Weights of a small mixture-of-experts language model, trained from scratch on English Wikipedia.
Size: 13 layers, width 384, vocabulary 21512.
Experts: 32 experts in each of 13 layers, 224 GELU neurons an expert, 4 picks a token, a softmax router.
Training: 1869M tokens, 7130 steps.
Below are experts of layer 10 (counted from 0) of a mixture-of-experts language model. Rows are named router (the router's row for the expert), up (a neuron's input weights, with its number), down (a neuron's output weights, with its number) and show model dimensions 0-127. Each number is 500 + 25 x the weight over its row's rms, rounded and kept within 0 to 999. Numbers have three digits each.
Before each expert's rows: "mostly gets" lists some tokens that are sent to it at least half of the time; "comes before" lists some tokens at least twice as common just after its tokens as in all text. This comes from a sample of Wikipedia text that the model never trained on. Tokens count by the router's weight.

# expert 4
mostly gets: "−", "km ", "Win ", "total ", "average ", "kg "
comes before: "| ", "(", "1", "2", "3", "0"
router:496513509498509533523518503484446509459518510532535490476566499553502516549468531469424477485551529505495497487525547537494503525509520503522504508462493482511512492527517483515483499455525525471495535478475502515482504478523526498505518532510471497514507517499513497472487580490475514533568491509521536454497462472494521500478512514519511487504472493507491491511489514524460517518488
up0:527502523442490541442495457507555537472442503483514512506515498470541501477486507543506480521427482519482576569494526485548501476492509482508487504502507521501493522475519521471509500501508470504470521471484491455516558521513485479486497510510476496490507488526491544503502496503514500488476486512499515467538504458504528530457460533494490483525473504525514480504510474459501544493506
down0:503530511453487466465474430512492462500455491500472541503514481517546519457508508511510450480510527517489472494497530506506490523510502528511480497518556469483494500497555489461469518508520516500514471467531500524531513517475470509523478512499578492491466537469503511504468519530465499500474505509503479478468511512510515460464521520531463525510490476462485519478489530488489505497521
up1:499492435479502506467493538524490562486505506480516493473509513460466499492493491567482519489495498496517530502506518509513500503471494503468459498507514471496508511512477474529453482473519467503519504525519530504518543520453492494496453503502497494499557475504516490485484512505461474490503549483494514523527531501515462516516527467473474525477478504483516470497497489458499506455518
down1:525476470465474489438431531506524545505480533495499464481467533455523491501499502520501520472505485523503474534520479495477511465464491542490536480478510536505473489474506537460495511496491503540510473510451497517494502496482500511485493505505534456468530516505495521520523481490490468508486510504525526556514515507515510528556454490517509489490498459509479492436517519507544489486532

# expert 12
mostly gets: "was ", "been ", "became ", "being ", "be ", "used "
comes before: "a ", "the ", "to ", "as ", "by ", "in "
router:528513477523498553512515491544541489463531504535534461471524512507529494478471493446472458481479570496481520491500505535499507496502512529473498473486518470503462505484524486458474528509487487506517467494484470539489536506511488486526466576507514476507490524506496510502522508469522484471479469500489493471487485455517523517508507527494517523527473458503495523537536508512464539501548
up0:527560524498503508499501439515485506520471456482533483495454477465451566522428505516467492497445470479459494478539521556532515502487502453498560508478536532449533550492504514499528516492546514452507508498486532504466506470500485534467506516495500508493475487488491510508520509482514481491523486514481553500506486508506469470523482491523528486523491483507460499464515486482495499458464
down0:488537495526502502515502546467478533508466527462473555504540503510504547543509482495512517461472495486522445490503498537536486506535532466511456556495436512496478520515515496504521523490501500483471517512549491460516493481506501504488527505454453511464448506499521528466546498505531521503472473536488553489504491508521480509500531512505549528479496515482498517516553520523514542443487
up1:450494499513451451520512510472480525557540533496498506520477555544486483494527490471489511563529483489510523474527526501498493536523484488514571475469523463493504482469486492487490477494482516481528486515488506498506542489502515509484518481475501510529506477509484527531524503493519517527502491515543496484518506518523469465520521512494461520487472430516481453505469529517513459523502
down1:518474523501473476479505516509498496495519490476512549507525479496455496524468485505490479507534529496482455490543473525507535464479513462472473479522445510482514505522562506500520503475499508468492519511489529514537490498512520512480469508503531515494505510499458509498466490549512511566503497501490469478466510477498542490480478504520449479489501515506533540530467512493524496481478

# expert 24
mostly gets: "October ", "August ", "November ", "January ", "December ", "June "
comes before: "| ", "|", "201", "202", "200", "States "
router:444540464485508513462477509517468476501545521538507481501558479492456467477514515513420535486513494507522498478475564500514509522455476513514499498546531514527491536513481491507515515501483503511522506568523514512465441538450524543538483509466528524561515516514516510530474539508485495519488505536490512537488508533507484510511505531507487492457485526507505484528492534468500516513557
up0:518504504486510477550508460484498512491486489522505493532488485504514492538507500442539519489522498517497535451522495473511545478497511455501541509513487463447480485500451498428529519520503489488506491509465520511503497497553515530491509521492475474510498486505507493559470501473491486519507490485510500505475518553583473470501507484476507558513527524463498483508479507492511491449487
down0:469523526490495492530500502462492506485536515481470484516493514442524532483491522461508534537539491480499498503467500491455519496543488592494535511495469481488498490493479476495498492472503515470477485545535492480466514505503482512469505483503537507498490494492509525496510524488499500481464506502512474484458457515490510520527513544488470542490522511498565486476507511528529480559494
up1:522496508506455533534500475488531470535571488456486492532496466490499501495532497520520487512467494460508512501513494512483506530488492516519508501544505526506493532503476500519493447518509469473483494552509543478530510478496445522450494486485479479480438439556494510513510496499495501506482519441471503474495467494546506475522474467493488469467496507559507488519495490516502478506503
down1:487509507510536497518507490485491486497503559470525514491481496524496533461513490459515513433474469521515485469499501450500516522491475504512470471539496486501495476528515464537491506474542543486505494493511497535499492446515538502469490505499508532506499459480520498472478488492482517482495555512517546437480474491467508473488532471507540484477485540424540477483535468546470513505497

# expert 23
mostly gets: "Win ", "Apps ", "Votes ", "|---|---|---|---|", "|---|---|---|---|---|---|", "JPL "
comes before: "| ", " ", "|", "\n", "; ", "Votes "
router:460499530509526551497502497492489509549513542500519530473503505510542479487495484525478511539502502512506504535518509534486504488468481481479501527467491499490513547502497497517529510501493474444537513495465516486522484505483488489518523512503473498561511514537483487520485531484475562498515512495527459501498516516468503490500476503502448500477490516471492496529511529521488530445490
up0:498503480506502506465461442482474506522500517513502506493543495513470516490529532516537534456514493553541518543528524441519483490471527466531484492588516523486544473486517486510498501483499537528550496526477489520547490517492481492482514525466493465467460442477488482536512499479512460473512501526499500506484510496496505477525499497525476484550510485552505462505461512477493492496520
down0:502482516474526512499488485476514501459489444514512485542500541517505508481568513478477529486506482494546517539478538502530511498476515485499522488489490483537512479456483477508473495491490446489501488437483501504550517465515484502485514467474485516510539503514500490473494495474523480469477492542490483484520491525472503500494479487535493498516533492514502478498509476550487506530465
up1:531470450534468525493500490484465539496471521468469491501519534483483572511492491487517517525518456506489470470443520465474505488473510536503481503429487478456511484458470514495520501495489479536524514514476479503502492561534499428478530521488486515512480509500479496485525520488531483508509513499487509516505466548525499529533475460480507505517488466536515538503490470484503449477519
down1:510514500480475513481480503472514474516450472452500541528465502495485538513528475456517471504519499527524498499497500501451571502498503524465485536458525512495487463484530501516490511516471483502507492400502492506570485487463514465471492510509474509502517523524491534490534525454497506522494512495497482497523472545503479506483492509491507509475491504524494506528496500472461474534511

# expert 8
mostly gets: "č", "ley", "ia", "ah", "ä", "ș"
comes before: ", ", ") ", "°", "\n", "'", "; "
router:505499545505452493505516534509485538461494519507478500486475475481495490504522444534531519474533471479527492488520520502480502525501493507489495460513508511464468482481469449516508511485506499492501518608476473486533494496495496522449500429490533491478498445499491506523514458483478513541539507502510513490457510551489473502497532514514493504508474529519542505503480510488492507529480
up0:459466464505512482524507506505526507479538526461486541487542491507480547509499468475508494535456478515480506510491503492498504475479529488514505509458492498511521496468480524513483471434475534508474487526490504510462480457513466473507506498481474506480493497505509511511504513488467502494472502519531516531508518505462493479506495529516477497496559547495535482514529491477544454497482
down0:525565541521510520541521496481491519464500532493502474487518514537511529506489497421479519475502454485522516499547486515489507473489506511502484469464477489492474436486507509482485527490452494569494538515505494469519540526535520497507528509516446522520447508471518494499491519502485525510462526507466512481502498523452505534464507500503452447494523517500496493500476484493474479461487
up1:511479497464474488519519517553535471512473508474482477543519465478536511518486516501496489537471465497475479486451497495497502510521507483449502522522501472537526507479493506470493475567457506450500481522529513533468536476558521497481491493442471487553507517444511499507489557523490515457495454514524514503485502490504499476539487507501481506467501492484522516518452487498472458481485
down1:508503501546453564439542495462493509477469505506504504491500454506512508495541495470559512508510493521545487562498523503475528504541500444499470519472506497503489505508511543495495483493478500474475514516487484481441510518471476472540492450527525506460544521522566511473509478503501502476515498516514511497461537527532514492482502515489471496519520543495503526504495489514504483498537

# expert 30
mostly gets: "for ", "from ", "during ", "to ", "On ", "After "
comes before: "the ", "a ", "be ", "his ", "their ", "201"
router:512498454541524535497470474536549465502441472532582499492517510512495490509413471504469516516490508535492531483478513554499483525480518534513517449498487462460469482492509502487478492507491469511508512499494486525505508497468499493477465571491548495485502537527501535492529497514557495530445481493484513514524471495522506504516500487517524465509475502464486537515523505497506530480550
up0:485458500536460496504518529530507555505512496455469496494485503460524526511494498484494521502500491495503516518525521501499458482503522489511507492470546484517481509497509446534498450494493500501491499536495510511556490495477485510504501526511497466486541494495484480481488515485492483466499514491538526486502486463484494532515502531543502475497472465511466517526529427482501514553508
down0:476489514512547485502487536505478515519505493526494482501500529508503495492460465475507482528496475479529503459472541502507511500492524537457501508474507519516470482473469499513475494530469511491508499492516467525489475469465487523497541505514530490466511475489517533470447486507493542504508486524462519531553496516492504506579458503531501543498469519514484506503496488515503465533485
up1:526486471536491505503506441491487467506509477513464508472499517517556511500479485530479535495491495492473483468542491495480511480476502468482513478494508463519507496469475516497491496474485488465502488491463468475490511485512494511528474518522523477462487523495496446485505521512468505478499497500480484482495504507425521497483537500517517523498491453476531498512516471514510504496473
down1:474524489512498484478510465521516459480494502466494469469532516506484540540443463476508483510458473495489498481450502539494508478448485539553528507496463519490537488514482532444480466542507499471501484511479503467526498518528495507488530486494448486531476485541514516466497513509493515504482507519473496492486515505480503511541493539454501480541525476518540529471486521511528504491496

# expert 31
mostly gets: "government ", "military ", "these ", "water ", "school ", "television "
comes before: "of ", "and ", "in ", "for ", "to ", "was "
router:521510444497495496489501490513538479488490515467535476504498507496506512508524524472379459500458529499455514510521485478523461450444503468524468510495492491491512505517498490523476490481508526516497514450484481502491515490492480455524468524488458477517480464473519453488520524521524496517550472496484498504499495458494517480489499456458527490545512476498516498491522452487518484535438
up0:546523503492450562442511474505467508504489517506504490490531499507527534499477466476484519502477493528514567501510492499539503473482549487485548504487572486525503497491536471515516504484530497486480524533539492499516530505518471517542523496510528533485448482537506490498480499486469491466475522480507513490505474480465490522528483513505495515507487536479498497478486528465489528509511
down0:511507485484467495477520506504481560503504507457522495547520524510496437440453519540518509523485515494489474520478498486481502464538508501464462509457525492507508529537498466494513498506520491479550529507486502531474526516501531476501486505480524513520528505477478506457515507515494512533481481481463508507470484529495483485452520486511489526581516468503506480496464538496486486513528
up1:460481475436520498500484446484546503479459494517521509477507493489461482489458488512489520488504532504482524518467527491519489537489477487457505494495489516550479468503530516529470509499525469518501551491515514520542503484484490493439518468484475531476493502510550470513497517481511491520511522500439473554533539505510461480512495481566544505533466486554495503521519497467494459475532
down1:507470491528488492510522523480530446520527526546467502511497506513524473490474460518504465455481512510516470494498500534530495500510525473529496434517491519494491503515474460507507517521497507478528485423490526456473500496495507544545492498544493503478492519518492513518466501508530501538473485518504494483440483496500521522482516501563504494507547494508468501503534544522511486475521

# expert 28
mostly gets: "29", "10", "50", "27", "24", "11"
comes before: ".", "′", ",", "°", "″", "-"
router:455529525478520490518479507498493514516484479522474481475494545509530520542480515532492462517539518463488471501507490503480530531494476515498501455506531508473483513486478487519525494497520491522507519568506522489505545502488490527527520461547578529473506490529466483506481517475459497504518482467513486543501473489505450526550497528515507495494451518545510498488469500494472447515510
up0:481484492526487473530494478508464502486551533489459521470498479471537483450467497546518513523520494483517517485531514506501481484516502509458486490535488508522482528516477496432449502493471526470486469514461482484506468557485513535457508453502524501538539481481518562492525513459508484490505450490513534496486496480436534491512574492502498499517521481489528464510499534524501513527469
down0:466478518552510519488531502529490522474466467526480482494476518474513530476545494494530477512498474488526500532551535481480511491493518518527494524503519509523515460532484444551511474469492458473537481509554476536527481477464510516507463486467510490471520484515520526510497478501521534465503520477507477529501480455526515471484531470510518523468556502462464466508534495499514455524399
up1:471530471523505482499509504529508508467481507477473513532503510471475412500488485495506519514443450567519494534495488475494510536479490523477465469515495482501479531498461510534502477446526538469495521551485486485500495542496497504487506449493470502537479499496484562516582470525496529475483478501476525533452523502495472505514479491521499518472499506486504453466510502496481496499482
down1:540500506514515504512481479472445521532518487522477493521470493495502484491490455485472510488458480520457467495474510523534524513522499502570559513488546515526500478478460516496509547572466485467473507513547474510506499475530471521508519530475527495496471475477501482501508477490477484508484509527490492529484495475532496493488498510454517455527477500524505499506470464487478519459537

# expert 7
mostly gets: "he ", "she ", "John ", "He ", "him ", "David "
comes before: "(", "and ", "was ", "is ", "in ", "had "
router:495515421483470486458510479492470495470468517472574525521497433498465491502556501472468528473508459498497509524518482510522489451455513498481471515494461510488525511460535467433496466467488544481482511523521519513548476540495520459518517493468500495501507495479537479471500517521527462536516473547482544448510513514504479480486518440478493506498503501506472488527511499503493499545470
up0:538488487471527523473530486490480505511522517517480457515494490573481493553509491537454487536469490526473495525493486459508444532498508541470500515481487464510494506531480522510561509528506491480466472501497511470478513531499485486472489507464498508513501525487489519516531518482522532488486524494509468549460513498479460540496464483499535487527431490517541541460489498497519498487487
down0:490476454479540511533429539477476472479496512461480532469464494472499484497504530510491514469482494504501522533523514479511493471469479527492496509529500531499526497460474463534485497490524505498487477486512469535480525476534487523532510538566528501522512480533514522511506447536478515494451498509464501538494504500478483514495465485507474498466496488463504481539515525519482487539509
up1:534508534516481527496545460512487506472459461502519490512478520513535501491499481495526502534478503491483528485506479498515504469495495480491505492487509493512488522453472525535484505499499486468480485511448445533525468513467504520480493483511472548507532473538438477543471439522548507483507481504520490490434509486541529481504433537451491517498495465476514535454489540491448491486485
down1:482496485501526501501468487503531497494460511496532465516500464542544502454506514539504529471484488496475497493461461512489512482538500490460488520528499461515555499500566501474492497501541500492514484461476519532471521505546483492509480471437527507503517474534501499502486519508501499511512541522531503485430502519491491487487473513544462489504498506492422533480496510489520490502478

# expert 27
mostly gets: "have ", "made ", "released ", "took ", "has ", "played "
comes before: "to ", "in ", "of ", "by ", "the ", "on "
router:517510459537476521537477502494537525438518497489571492510481498513539517477478471509421485527475540516452498473469532521488538452511534509477488505460519504478488491501518485466475487495464530503434522490511490526539532522497511458531460533492502474505507516504506544488528547538485488540481457475472520479488487445501532493526486477496536490503510467482482487510549499502502507512486
up0:474516457488512511534502499497502485530495488513443578502524512533496522487525497492464505546483484483510474517526533516507458524476499489490507467493494501503509533496495492487462482472495488501502474472473492516526487481512522530464505443504469472491559507456502487538477506501504551497529497505487508529508448541514499500512532527490480523503476511517474535505515539475520477468526
down0:483482514521468470505484492506512558505536521543481486523460513525570509534427490471499538458488511490496510499489536500538506486508451515471509472484443544513478444500520485534511487480462540505506514516501493504472506533487453496489479534538504481554549485488511489533484538526462508480491542487491502515478520502495468524502493524521500465521488526554488490501456472499499450461503
up1:502516541469533486499489530508522491531499492476511513519520476450519485518563556505506462498505480528513471535538508502535483510494476514465498464500520533527475505514464530534484520494513535476517511511479474518421465484504504487458496455495461495519448474485487532491430489501529479512557519530505470486507493496480487523475523489516522473483516476521535488496514417506470565499453
down1:443525504470534532505550501504515422522499491528516527476461477513556489513541554509522463535503509511569551493536514508517485523512476531473494459520488500516530512459502504510479497480544526551477459505477503492472441490469517525495499466494545500483474482454526473429532477478520489495495532472484483547476471491498531476517493479471481475507492472515506500510502521502513528479441

# expert 14
mostly gets: ").", ".\"", "\\", "\".", ")", "]"
comes before: "\n", "\n\n", ")", "(", "|", "- "
router:484483492468507503503503480513497523486442511547528509554494472470504539520534482511477499501461441457473503493519514501509487422509531499463482546523488517474535484508508495497497497470532482498508490525490486496497553467502469530530479518499505535511500488498506521529473485507455524476541492512532512542467510483519502465492490536501512486489508510487535481561504490519489522527522
up0:460534492519503526487513497504453505559512517474524497476499503532547484471500505476468529474528494519506482514488514500465541508416489506512508497467555527477474478508498484477476467524465492486528500547515524464497517528457498468505495465520471500501523527521503493491496491542489559466497519481475484469472524524491552511508480530471490515497466501534490522519464450527536509474529
down0:491548514471528531494465493475479487446542480488509487471462498546551517473509497529511477507511505510477513510489515533513514497506480508485450483449533510501527511458485535505503511495500536508493436472540520515486512509513489495496549524515510474500477502486506487450537476471506496499473464505488499493490475480491510506504514497477528498529493547496491516504464495491494531518503
up1:491545532506531566474549472491470501467501517474481519522505481500491480531455523489478508503499474525480505506481511508523458537501487548526545495503483496524514518560520488494533502512490498482496478525436552469500487505504526507513516479556484502513495492518485533492511542480489529511479518578485462480543508492523493484517506519525450487489505494522465483491494487506520563488504
down1:494473474501522549518462530510488493514522495515463452506540511513489472527495441480488518478517480472471491497551497504494495517506463463480533524581516504502507492501497460536469487526518511494445502496507463485496483534514456529462510548541485515493459511498479534460504508493486485522459491516520485516490496493550512484527476499474450487565494486480481520498495481449535503507532

# expert 6
mostly gets: "%; ", "—; ", "MF ", "DF ", "GK ", "\"; "
comes before: "| ", " ", "1", "0 ", "\"", "1 "
router:466517513460513508478500490479460516487456484472524485485528500487508507515505488474464545464494432518498488526510518546495489483459479504464493535512475477509551541518531503479513519468493508480480522497507495480462502494512488507509593494499499536528512503509492518469501551518518573506542505517519521522494520547450468500469542541504509536487510543475489510534488482505505499515544
up0:513498449559490519489512477491474451523504529510485495490485472507507491497521506525504530492499498497547509492534519535513483518503518519516450458510524480502522517477482468490496473481490537521483464546500526504494491527447547503497478476523521503517528454476513531489516519494489491552535490491494513435493472479514471499485509466476506526477504468546496507502486506497534478531490
down0:477496468493493514487525513515517444520522507510469567498517527471500483480491496458517504464538526556502490515513514488535490501519492499496493503495487503495463475501509474505490497509468483513557487498472494525459489522500477481530461494515507501491506512469502534473494541468497498494508520499492461463556540480517548513488502451475526524486513504493489505514489540478534489504534
up1:528481513535456496470542466507494514522485540502525518579513453452518504525518516470492488534497505500483545493504505491490487514528506519503475509486514500513486472486511526517506511499486492530494466491505491481482507458531461495512515540540439524535493521508498495502464457505484441454477435519476462487527483484506475558489506485521496476490508535512526540440505481495555484461508
down1:524486562480488481523484474512494481554478504466512516487450541519493484508502457544478525519526450512512481494510507479464531472505480505498534562444529511484491494534516532514475497505508490484493499463499502516501482468513509464500446472468475519476470470497508491526518559487487511544495490508458496498502518529500484499527469500513491540545470493494507480498514488532479521489434

# expert 18
mostly gets: "He ", "who ", "which ", "they ", "she ", "There "
comes before: "The ", "In ", "He ", "- ", "was ", "=="
router:540506463514484499460501476507437487480414513507549516557519500462497527470428470518450561510493521504474446490520467491516451463497543474475494554503498490527545508505529536492517501483496504487493486453504453531582536501468481464556524472492488482526521494508539487506516506471554467521487465540493481501498505480496476492498494494498529493492537510520518466531492553494526496494525
up0:516456494506490548483480509512512525501508514502549472511524479515533528540540493457526516462474495497469462505512544499483474499506476558473471481494500484531442505493505482488514492493538535510506461506515513500449498448528536519519487477504495518495506477489510543502493501487470498484505535497524521490467541495530501508458496518448508496478524515510466552490513472504527517493492
down0:523513542450498515491546517464500447448570484491497503528551517525505481495501488452518513527522517476510492480552527499497520448511484515513513502477509455561456498494506535499493498466496508504554538550491517474480460510518539487518479475532502540502486476502510450506490525501460493496530466498494530475484529456481526512526531462453525495466518530485506494491499507544519478506490
up1:531474544511492500518535466497502528501520495547475551524464493451540526480529481513493467512455487517533533510488482490492500486497500460486492498494508503528503538472474454517514484495531560512487550500533497467487496475457488480500496508559480547493492533562471510466498483474511529472505506569488512479509423487489517511571534496461489466515480480551488522495494473541556458505475
down1:534443468497478502491500489527494482478475508498501490525514508515513486458511570516492552522549509487506460562564492492489467493491473502473496501512461516486478453486567529522497484505522486498538504471489491469465497480501490505477462472480485501472491472493515513498455476516517449517493482528504494519508502489473507538527479489490477522486519481495479518527506502461474499489525

# expert 11
mostly gets: "201", "199", "200", "202", "196", "198"
comes before: "–", ".", ", ", ",", "0", ". "
router:471472513492526542492489492481531515553519470472460459519511495528511499495471508507421471520546519468491480486510500495467529544497481504526489485530551514510493529481477509536504500510480470464466488586539518507458501517492482544521514436515514496524544474513472502511498513473508466474528529494508475548480498486532485512510546519493493474486514504529487458499502521509514471524475
up0:523533514529517537495481460493436473509510501497501540475502485503502551526477472457531550511496503511506474463474503485522481462507508513462500504499491497505511502482489437517528452498499523495567512523492473492495499516450504504492491508517464516550489536533488517470517503477527488507459538549514513518547467534493483515478521535498513417497503482506485524518471476521515461490528
down0:477523503472469474511527507520500493506536472497514517508514512481472489481522476531522462549502462504514515497477514526493489492490491515517483538473536515509446543489476468515482491498538518511482504486525498470478527501539539508515509494547533509503509486528496493537487492506505514471506500559470467506477534506524489508475471486511494511493429476512505448477484467488463491479478
up1:538508444493470473532462516497516474497474490476500535550505500520554531546473483534519507507474471479496475495503533535513492438480527533464540461502512488494504507470501534524493486471535535508447500526479498502512505470526542457483495491464498494521517500473493467501499509501486522495528527534559446491494456484525512461501464505487454530501493475545471479505486518481525528486492
down1:532510492491531516483455519513473532506461500504479461491482505488422534479548475516520529517501475500529505505518520452510519532500532526485485501505489500518501498507509495473485449516534530511482466509503486524556500518497480484514505493491521488481487504543489501521512500474534507500492543498474527503482475471485518500457510506501491496535498516485547514500497527521520456497501

# expert 0
mostly gets: "and ", "but ", "when ", "After ", "& ", "while "
comes before: "the ", "a ", "and ", "he ", "but ", "his "
router:527471508485502550534477472556477493501471490520573501485523500485571500497417507507458503502521528505500480502453462480511485451515517495483563533513505480494515515474502490473469538511503474530539478505504464500536511452503509491510472530517504500501533549492534537533531518523553488473445512496501488467514464456492502496480459488515530500503492507519537527551500506518509563472540
up0:497526517496492492511484501518504498509504491479484491476502505523497445488495514498492531482517481481515471509516498510519484517467486531527526482531517510497544487493480520508494466454495507443476550520499470452489463506465443496503499521521500527542501518505507508453474498509501493472497480508538478558476507480502470472508497490476534436490529481494429510523507542464535499513516
down0:475500493496491483503518535441515438493509541489533510492477526476453535530492528499504502469504480474502494489464504502474504483494513489499482559514513505507473479441562490497487514514482520522499496485543496483497477455506485518484494559543512525508552505479484451477552481495490593489513449497540495499499477504494492471512472476519489468478497512516488484510538487461488447508481
up1:481466465500466544486551529508453481563516515503498484540504460497545501493502546525463515515439516505512496450493493490506510498495500491453484480497541502524501435480484505544493499520522533450515519506483506495526512523496503494534489467512467471447475484513524491469503541518521499474538531497527462522492476502495440484565517504491476501490495509494517494457538514502467456491427
down1:492509486470503463462543523532507467476491490477452493523466474477472499529486526455489528495496473515464474505471507474512462495496491536470533504478491502489534475499471487503471478476537479530496514454497466501506475527480498491506487472486524512498471468497534514501494505496502483492555534503469525482487520526494503506563517501509487532510467489476465566468539489476500465527481

# expert 29
mostly gets: "director ", "Preceded ", "Succeeded ", "According ", "president ", "Website"
comes before: ": ", "of ", "by", "John ", "William ", "David "
router:502490468496490494443505494533486566481463492499567472494484522506497498505406487508438542508494484514458504484479449575486506474454513509506534508520457492450491529554527502488470511552483509508457479497502489512480479491477502497508512540477527518496512481517494501509518539531472502511437521491542493481507541509497501520483505494520533522483444487430469511483490484482493513492525
up0:464471467475491516465471483450515513528518518434569501471495455492495534457535498458544493535466506512540494510550500487491527528517503495473500495470476495479508490472504531521522531461495526509512526513553471491517482431551494476485500511532518517522502504505489546479497536512479512488547481506476526481505544536490486502501516539507496479509518464470496483517522536495463495509495
down0:492488493540515489478516476512550537489544539511474478554499522456489467482529481490489503478497525466482496484506476511537498503454480483522505511511510524495510469484506484462491509492524499512483508504479477495455501519518496504487472472445467507478467498474513475553465524455470496489471501520462471470499512519500502518563499469465518526493518483475492478518518503512516482509502
up1:483559541526484497499492440520486518488524534490516477519495523468455494513486492503480476515490476502504536460529522485549481456454540488490518509494519515478493496494484495504518504464533481529512496492486501536505504548477464491506484503466521499526521494541483515486577503496531517475481494508484479508525521513491487512536481517463496484541510464541531518462517482527511496523476
down1:508503513482516459477512491497521518447550517461540467517512471490514529488481516498508493480462514512526505490491520517483589492486507498494540504505462526506506492483494540484507490492478510540505532485485483458475521511470503502477517483471492466468523533503504533504483525518522507517480478488458540520514522469504480552523505501524527480518463539477496506529525506473432497507533

# expert 13
mostly gets: ").", ".\"", "years", "|", "States", "career"
comes before: "- ", "\n", "\n\n", "s ", "| ", ", "
router:480449477518478489470473500467505491476472505499493518491504474506509523475443491520454553490445472482524464525518496528486529529461476493465490526457510540558513509507474468496512517503478439508496493533481490492555520528556482504539521459462513487512495463498512463549509480518511516491540492515492476512517530515545477490493525521505489487505455500498491503557519501494505472494524
up0:477527508506476501478502512499465483465512521458534499518491488498496486506476502490476482513534473523535479546433526467511468487530472535470488499503478457535502507506516449496519494497469512499495428531442508534514471518501496497481519535520500493512521526513515502531491533493512476494426467466528509507485470502512481524479506502493511460483504504499487579500491460519486499501498
down0:507477458514523508494476528546533492497530519482509497506514459457516511503506493485481507503479496499501478532489479468514481483476466494501502495493509507496509507494537488488517498503543483530493497510495524454489509503498518487472498538474459531528549475439502517483492524510470541546509527496457504456490496462465528497506508519525551507494468522470534481522533459504516453481486
up1:520524519507549499462504468501488533512511449512488536500481555466526479502459505497479499531495508489534537549477486520450478536501481459527492485514474504517537479439504511504542506485489510590496447520502467482514501478492481495524533483519499532462465482505494495490486501486522535491445495487444473503483543514504504489508495469511552505496460509484516488500512511515511465504456
down1:504513566526555521514495495476493484521530459505520490476500502543550491493515469469488502473517517533482543516513487472466505476499538508513521468530551478444507440473489496536456465506489457536520516505503513557500515542512509470453497474458497531519543515500455490496511459524518520481526540493503490488491510489513523478480515444491477491468458489505472512479522513530516488518512

# expert 3
mostly gets: "es", "States", "ers", "á", "India", "ia"
comes before: ", ", ". ", "\n", "'", "; ", "."
router:509480535483468473471503534486473512505557500477471536484512485498469525481528471533535522455491499474509545497539498466475519524519469526497486422511502502505515481457481500504506508523479476513450492635506491453546481474511476504458503504509532517453483487493516489505506465468497476491521521500498491503466481519529500504508527493506492529501497501511475505488476497454525470495503
up0:462507498481478464479490495487507481487519493495512505502508471544491461465514561490490510523525490485493498501515463533504537518483487484487527503506454481448556473469509519503474504487495495485506507496521489553478497513507456520510517491506481497513472519461524496497490522531478528512497520477444514537515522549501479432523526456539509529524511495478514478543492489496502479534486
down0:454450510520484474513536444504518457531506507515500461532499559494526502521483485460516483487482535498546531534470470464483528556501506497476488510553514478461511476469471493495450497513460516494477470469513480506484520504535462520518495534514497504497496480448484533498492479495511497520519504488518504496533541474484507525520497493512488463509495492482520504485516526521490530523486
up1:503499518527536501473503489486498539482492503505499494551488475488511475545475502501518477482500448528468517509510499512493459489478529508458466514462533432483528521494523515507506512529567471514464473511506506428533498516529497485516493501505482497484509488512460498476517492532532508507523495479504468515497552514513492530528469510469535486500532464478523522536492499482476501500487
down1:468510521513489469522495570528532506507521515514502476492537503482513479463545515510539482521507520521502482504480463490470510509547551510478508448522485501523513488508527566526493527495548487506500499494485482493497492492458531510481482524495482495475495516515475491505492462460494510491464517489515539548480466516535484471441486498493581548532478521520481446483512539499462479489471